config.yaml
n_layer: 13
d_model: 128
n_experts: 40
experts_per_token: 2
d_expert: 128
d_shared_expert: 0
activation: "squared_leaky_relu"
moe_layers: [1, 2, 3, 4, 5, 6, 7, 8, 9, 10, 11, 12]
n_empty_slots: 20
router_score: "sigmoid"
normalize_top_k: true
routed_scale: 1.5
balance_loss: 0.00517
balance_bias: false
router_cosine_scale: 14.0
init_std_router: 0.0259
lr_router: 0.00123
vocab_size: 6997
norm: "rmsnorm"
norm_eps: 1e-06
tie_embeddings: "early"
optimizer: "adamw"
lr: 0.00344
beta1: 0.9
beta2: 0.99
batch_tokens: [32768, 65536, 131072, 262144]
seq_len: 1024
train_tokens: 294500000
steps: 2990
dataset: "wikipedia_en"
Below are experts of layer 8 (counted from 0) of a mixture-of-experts language model. Rows are named router (the router's row for the expert), up (a neuron's input weights, with its number) and show model dimensions 0-127. Each number is 50 + 12 x the weight over its row's rms, rounded and kept within 0 to 99.
After each expert's rows: "comes after" lists some tokens at least twice as common just before its tokens as in all text. This comes from a sample of Wikipedia text that the model never trained on. Tokens count by the router's weight.

# expert 29
router:30 33 48 54 40 78 45 50 68 55 58 26 66 46 50 39 55 45 50 58 45 64 76 45 43 69 37 39 39 00 29 44 46 69 48 53 49 51 24 47 44 59 64 56 53 43 41 47 57 42 42 50 51 47 54 23 63 38 48 57 36 50 41 64 39 36 41 37 52 61 38 63 68 37 54 48 52 40 61 40 43 45 60 43 61 46 59 48 65 49 45 43 58 41 47 51 39 34 38 37 56 35 45 74 40 30 79 34 39 35 50 45 45 53 52 51 47 40 57 52 37 46 42 42 47 52 51 63
up10:65 33 36 47 43 62 37 70 47 44 43 32 36 55 72 54 46 56 40 47 62 35 49 51 44 59 28 38 50 33 68 50 41 53 24 46 64 38 71 33 48 60 64 58 30 44 44 45 48 42 44 59 39 46 45 53 68 25 64 46 38 69 45 58 40 61 51 35 57 44 42 46 60 47 68 58 72 52 59 55 35 43 43 40 51 46 43 65 24 28 64 43 42 43 43 51 40 11 48 69 43 53 46 65 42 46 64 32 46 43 33 61 64 61 56 44 71 48 64 44 48 41 52 51 42 32 46 63
up11:35 52 45 78 37 50 43 60 50 35 65 50 39 27 49 68 57 57 54 57 57 46 58 44 57 74 69 35 53 50 51 53 34 55 32 83 52 65 46 35 33 61 56 52 44 50 65 27 41 31 50 50 33 39 48 58 70 60 47 50 39 79 47 50 36 59 37 44 59 52 41 48 64 51 49 24 69 51 63 48 55 53 42 32 39 40 68 40 58 68 36 58 62 50 45 60 67 47 61 47 50 48 58 59 52 60 57 39 54 57 57 54 76 37 61 30 39 59 58 47 24 34 49 49 64 61 32 47
up12:70 58 41 42 47 40 33 63 54 55 55 55 48 45 45 46 74 42 47 50 31 58 55 42 55 42 44 26 44 65 32 56 36 63 56 57 42 60 36 47 36 35 55 53 37 74 58 53 44 61 58 45 77 41 35 37 55 48 58 49 38 68 47 59 56 66 49 50 29 66 65 61 43 51 31 41 53 30 36 33 52 48 48 80 69 47 60 42 51 44 56 60 64 42 45 29 52 59 63 38 49 44 19 52 33 45 92 62 43 60 51 41 46 49 46 70 39 57 43 50 46 66 60 37 48 51 64 59
up13:30 23 39 65 48 44 57 38 52 47 52 67 56 61 59 38 63 40 51 49 30 53 56 43 77 74 65 50 56 50 42 53 54 48 54 54 47 62 56 53 49 48 44 57 32 51 54 68 65 84 45 68 48 43 61 50 30 53 56 35 48 38 67 26 54 36 46 39 29 48 84 41 67 57 49 57 80 59 49 52 62 53 43 47 43 49 56 40 74 54 25 41 39 43 61 52 56 51 36 35 43 67 57 38 41 55 51 25 48 36 33 48 50 51 55 59 57 59 34 45 42 63 50 63 48 70 44 59
comes after: " of", " in", " to", " for", " with", " and"

# expert 6
router:50 41 40 49 48 69 64 60 80 52 67 40 80 15 51 40 44 66 71 41 49 67 76 44 41 60 54 40 49 27 38 39 48 59 69 62 56 44 31 47 52 41 60 54 63 56 51 45 71 39 41 50 56 42 41 23 39 31 48 56 31 35 44 60 50 34 57 46 51 46 33 56 61 36 51 53 62 57 63 25 40 50 65 56 40 62 48 43 54 67 44 43 54 44 50 53 49 46 48 66 67 42 46 60 53 32 55 63 47 37 46 49 54 49 47 31 55 28 42 48 30 37 35 34 54 41 38 53
up10:62 56 59 44 32 54 57 55 52 65 40 54 39 28 35 56 50 65 54 42 26 57 59 59 56 49 25 59 41 57 59 45 34 58 37 36 37 63 52 61 46 50 43 62 47 63 40 63 65 34 56 61 56 44 62 36 52 43 08 46 45 57 58 65 53 65 41 24 54 48 56 38 63 43 54 40 36 41 59 53 58 42 65 71 28 42 60 76 47 30 63 51 45 26 46 52 42 59 47 49 65 37 60 50 32 61 47 56 36 32 57 47 70 60 46 42 43 35 34 51 65 48 32 33 72 50 52 56
up11:37 45 58 35 62 63 21 67 43 43 50 42 31 53 57 50 43 43 50 52 44 57 71 75 36 54 51 65 53 51 45 58 40 59 47 39 51 72 44 39 69 36 57 62 54 47 63 40 81 54 50 46 30 39 41 59 65 60 49 62 54 49 41 39 51 49 32 53 41 41 37 52 69 45 55 43 43 58 41 44 44 78 47 39 65 48 49 29 49 67 54 29 50 40 87 52 40 67 59 44 42 59 58 59 16 51 53 38 46 65 60 43 44 40 39 60 36 43 44 45 66 76 47 34 60 55 49 48
up12:47 60 61 53 55 50 24 35 53 50 51 63 52 65 54 56 43 61 20 58 46 57 48 53 62 90 30 53 48 42 53 65 39 58 61 43 39 46 56 69 47 49 72 65 31 51 68 55 65 43 44 44 58 57 60 29 52 44 59 35 31 55 60 60 36 53 31 58 39 55 45 51 53 54 57 42 76 62 48 47 75 38 40 60 53 65 50 59 80 49 40 43 58 50 38 23 53 51 50 56 50 36 59 54 53 56 39 44 73 28 62 51 51 42 44 63 57 56 57 60 54 64 31 62 76 40 45 37
up13:71 38 58 36 51 37 47 49 55 37 52 50 46 61 55 68 50 46 63 79 52 69 66 60 36 62 46 60 49 46 55 46 51 55 59 52 53 48 40 56 46 30 61 36 67 42 69 54 31 57 42 51 50 65 68 37 61 39 54 66 27 45 74 51 37 47 33 57 68 43 74 61 47 61 22 39 52 30 48 37 46 33 69 48 53 46 66 50 72 38 51 43 63 37 57 38 39 34 52 48 71 47 62 54 59 25 40 43 54 66 49 58 71 28 35 73 47 57 61 60 48 57 36 42 42 48 49 45
comes after: " is", " as", " =", " was", " with", " in"

# expert 32
router:35 41 52 65 50 73 65 54 81 50 82 40 52 30 26 44 41 31 74 56 68 84 73 46 46 72 52 60 46 17 58 58 64 49 53 62 60 46 38 47 51 55 55 49 50 59 38 63 59 34 46 45 58 38 43 23 57 52 42 47 37 32 52 55 44 52 52 46 44 51 36 70 52 53 55 47 55 42 69 37 56 48 67 55 42 60 63 54 55 63 57 48 52 27 57 63 64 42 53 41 46 46 50 60 38 61 59 37 46 47 48 65 50 47 46 31 48 32 47 53 46 46 51 56 56 31 62 73
up11:47 62 43 62 54 57 54 40 46 64 42 62 48 46 43 41 49 42 69 71 60 61 65 46 46 54 68 76 45 50 39 34 47 53 47 52 58 56 58 59 60 23 53 52 63 49 40 47 44 60 49 45 46 54 59 50 64 46 21 47 60 28 49 65 59 67 49 61 40 45 34 67 25 44 48 53 64 57 26 41 59 54 49 42 18 41 57 49 45 73 43 61 55 49 49 49 57 39 36 27 34 53 35 33 61 34 63 53 48 33 74 58 28 42 56 36 39 56 34 48 61 47 28 51 59 23 49 69
up12:63 44 38 42 53 45 79 42 65 60 61 36 47 41 49 44 44 59 65 34 40 48 49 73 38 64 32 46 65 45 55 64 60 60 48 22 40 31 55 76 48 57 55 67 57 55 37 65 48 75 40 49 56 21 40 45 63 40 45 51 41 63 39 57 48 58 59 57 54 24 60 49 57 52 51 68 45 54 55 61 21 44 50 55 68 39 31 55 63 48 35 40 47 40 30 66 38 45 49 40 63 51 55 68 45 42 64 42 59 49 40 29 60 80 63 48 54 59 40 39 47 41 56 53 61 63 47 35
up13:54 43 63 52 59 48 36 55 43 61 44 41 55 67 54 58 58 55 74 45 42 54 45 52 35 61 58 31 58 51 51 49 40 72 48 27 65 25 58 62 46 60 42 50 38 40 55 44 46 38 26 52 36 42 69 55 46 51 42 68 43 47 37 31 46 50 42 75 72 42 28 20 37 48 84 48 59 41 40 55 34 30 50 39 54 49 46 39 53 54 64 46 63 38 56 55 56 50 63 55 61 45 57 38 38 58 48 30 62 39 38 57 34 54 72 46 27 55 56 78 52 50 40 33 63 70 46 56
up14:41 50 52 65 40 61 40 38 63 57 71 23 51 48 54 66 28 48 41 76 70 51 42 63 46 63 55 44 67 34 36 48 61 35 56 19 70 48 49 48 59 63 49 32 60 47 21 62 53 46 39 48 54 44 45 24 64 32 36 55 39 57 41 59 36 60 36 72 64 42 63 39 49 51 53 48 45 53 47 46 44 45 42 49 60 57 42 51 40 53 36 25 28 45 54 66 53 34 38 35 53 54 31 63 52 59 44 27 64 58 38 55 45 41 58 45 53 28 49 45 54 46 43 68 38 70 39 48
comes after: " |", "|", ":", "–0;", "″N", " /"

# expert 26
router:46 59 49 65 59 69 55 56 86 49 60 45 64 54 64 35 61 44 57 48 65 73 77 41 44 56 59 31 56 17 39 59 59 52 69 62 65 32 17 41 25 43 31 62 51 57 50 42 51 34 53 32 63 52 44 32 52 31 45 49 38 48 47 49 38 41 43 35 45 58 39 55 59 53 46 55 53 51 81 42 55 44 61 49 56 44 54 55 59 64 54 55 42 43 54 62 48 38 62 43 36 54 68 53 43 29 50 44 28 34 45 56 47 34 58 54 46 59 59 39 36 42 35 39 68 61 55 44
up10:47 51 39 43 33 57 58 54 60 62 29 39 45 41 48 56 67 42 44 34 35 56 53 70 45 57 42 53 50 46 45 62 32 59 37 47 50 71 42 58 26 57 51 38 43 62 42 38 39 44 37 22 43 46 59 63 57 44 45 47 53 67 38 70 46 57 40 39 36 39 41 66 69 62 34 58 45 28 41 26 61 49 49 58 58 30 44 35 32 61 48 68 43 58 37 48 49 28 41 68 39 55 55 64 65 47 69 18 52 50 48 76 71 46 53 51 49 66 68 69 59 44 39 40 45 33 49 55
up11:63 50 53 56 33 58 60 47 67 59 51 50 32 49 51 59 36 57 61 44 54 51 42 56 29 43 52 52 33 50 64 55 39 62 66 37 60 50 63 52 48 53 59 56 41 49 26 51 50 39 35 56 54 50 38 42 49 54 44 51 64 48 33 38 54 54 80 26 72 43 48 60 56 39 33 60 46 56 79 37 60 40 61 39 67 41 53 47 74 36 66 44 53 53 70 77 36 72 44 48 16 50 50 43 71 60 64 55 60 62 50 53 33 44 41 43 63 49 67 36 44 73 32 62 38 55 60 36
up12:57 39 38 31 37 65 47 59 51 61 40 40 45 63 63 57 56 41 57 54 33 52 52 65 49 43 56 41 80 41 51 44 39 54 49 45 48 53 79 56 42 50 47 57 56 14 37 62 43 44 49 48 80 30 26 31 37 59 65 42 61 72 43 50 60 67 53 43 42 34 44 64 50 69 51 45 51 52 31 40 47 52 40 56 53 27 56 42 48 43 35 56 36 53 46 58 30 66 27 38 70 50 40 43 69 61 34 40 44 57 51 47 61 41 69 65 31 51 39 58 33 61 64 62 51 41 45 51
up13:40 48 61 63 51 53 59 39 58 53 36 35 72 45 50 58 45 53 57 55 28 55 53 42 48 78 64 35 53 50 44 45 63 30 34 50 52 57 19 54 27 70 43 30 50 38 58 52 48 54 60 44 21 53 75 43 29 46 63 38 65 38 44 55 49 45 54 48 45 22 58 49 48 44 38 40 78 46 49 58 61 51 33 63 39 55 40 49 50 36 52 34 41 21 61 73 34 51 60 41 63 41 46 47 69 62 51 57 72 59 38 50 43 52 63 58 40 55 60 52 54 48 39 41 24 49 48 38
comes after: "|", " |", "-", " 3:", " (19", " (18"

# expert 15
router:47 57 67 62 34 80 44 48 83 49 58 51 59 56 56 65 58 47 78 49 47 64 70 49 44 69 41 50 51 45 27 60 55 48 65 55 52 43 22 60 30 46 45 52 45 56 59 62 65 40 49 54 53 39 51 43 62 49 65 55 38 48 40 62 43 30 47 36 48 50 56 73 53 54 41 51 72 28 68 23 44 54 70 50 59 38 69 70 57 60 58 53 39 38 48 44 65 36 41 51 50 36 55 68 49 52 78 39 44 52 50 37 52 52 50 62 24 33 48 53 38 35 44 46 50 49 68 54
up10:56 32 58 47 41 39 63 37 56 77 39 60 46 50 71 46 72 41 60 58 35 49 72 59 58 62 61 54 30 46 54 49 75 50 66 41 44 60 64 41 37 40 67 32 59 47 61 54 64 59 55 59 45 49 63 58 51 37 41 47 52 66 38 25 42 53 41 42 49 56 45 53 58 50 35 40 71 35 53 50 48 27 46 71 41 45 53 41 47 46 30 60 48 41 35 59 68 52 52 28 50 52 58 43 27 44 63 47 44 15 42 66 52 78 49 66 39 40 52 41 64 48 50 59 59 35 75 46
up11:63 40 49 48 38 43 57 41 53 50 71 63 62 49 48 42 66 61 45 60 52 54 54 82 37 68 54 60 31 51 45 36 69 53 52 29 42 57 23 41 40 47 43 50 51 00 50 47 52 66 63 38 75 52 58 55 48 68 41 55 58 52 41 48 56 60 53 58 34 52 62 59 61 37 60 51 61 32 49 36 28 39 52 37 50 31 62 42 54 33 54 60 38 51 50 55 44 57 39 42 49 46 66 47 31 58 46 45 50 55 52 52 49 65 43 34 37 55 25 71 43 68 37 46 59 54 51 60
up12:37 33 41 59 55 48 56 37 46 50 54 62 56 60 60 45 52 46 81 43 59 62 57 41 51 55 65 51 42 56 58 55 57 51 69 42 56 28 25 46 66 42 73 51 35 41 62 51 43 52 64 55 49 54 46 43 47 49 52 51 38 55 48 44 58 48 44 67 45 42 42 57 43 33 30 62 68 54 50 13 73 14 54 36 43 53 54 35 64 65 56 42 78 60 64 61 46 50 53 45 60 52 64 45 44 48 42 62 53 30 52 35 55 61 73 47 58 54 47 36 70 44 19 58 26 44 46 33
up13:24 48 56 41 36 61 51 44 47 48 49 54 60 73 45 69 49 42 67 50 55 54 58 65 30 50 65 46 49 49 64 45 35 35 63 54 56 36 39 64 37 71 58 63 59 55 58 42 60 54 45 48 45 60 34 42 48 44 63 60 32 48 34 43 45 41 64 94 51 61 74 59 66 68 35 56 40 43 62 58 49 49 70 58 49 57 39 55 54 72 59 51 48 47 57 47 63 31 46 53 40 34 47 22 67 66 36 30 67 56 48 50 52 42 59 52 77 47 55 66 52 28 63 50 48 36 58 46
comes after: " |", " 0;", "\\", " Coordinates:", " Gon", "+"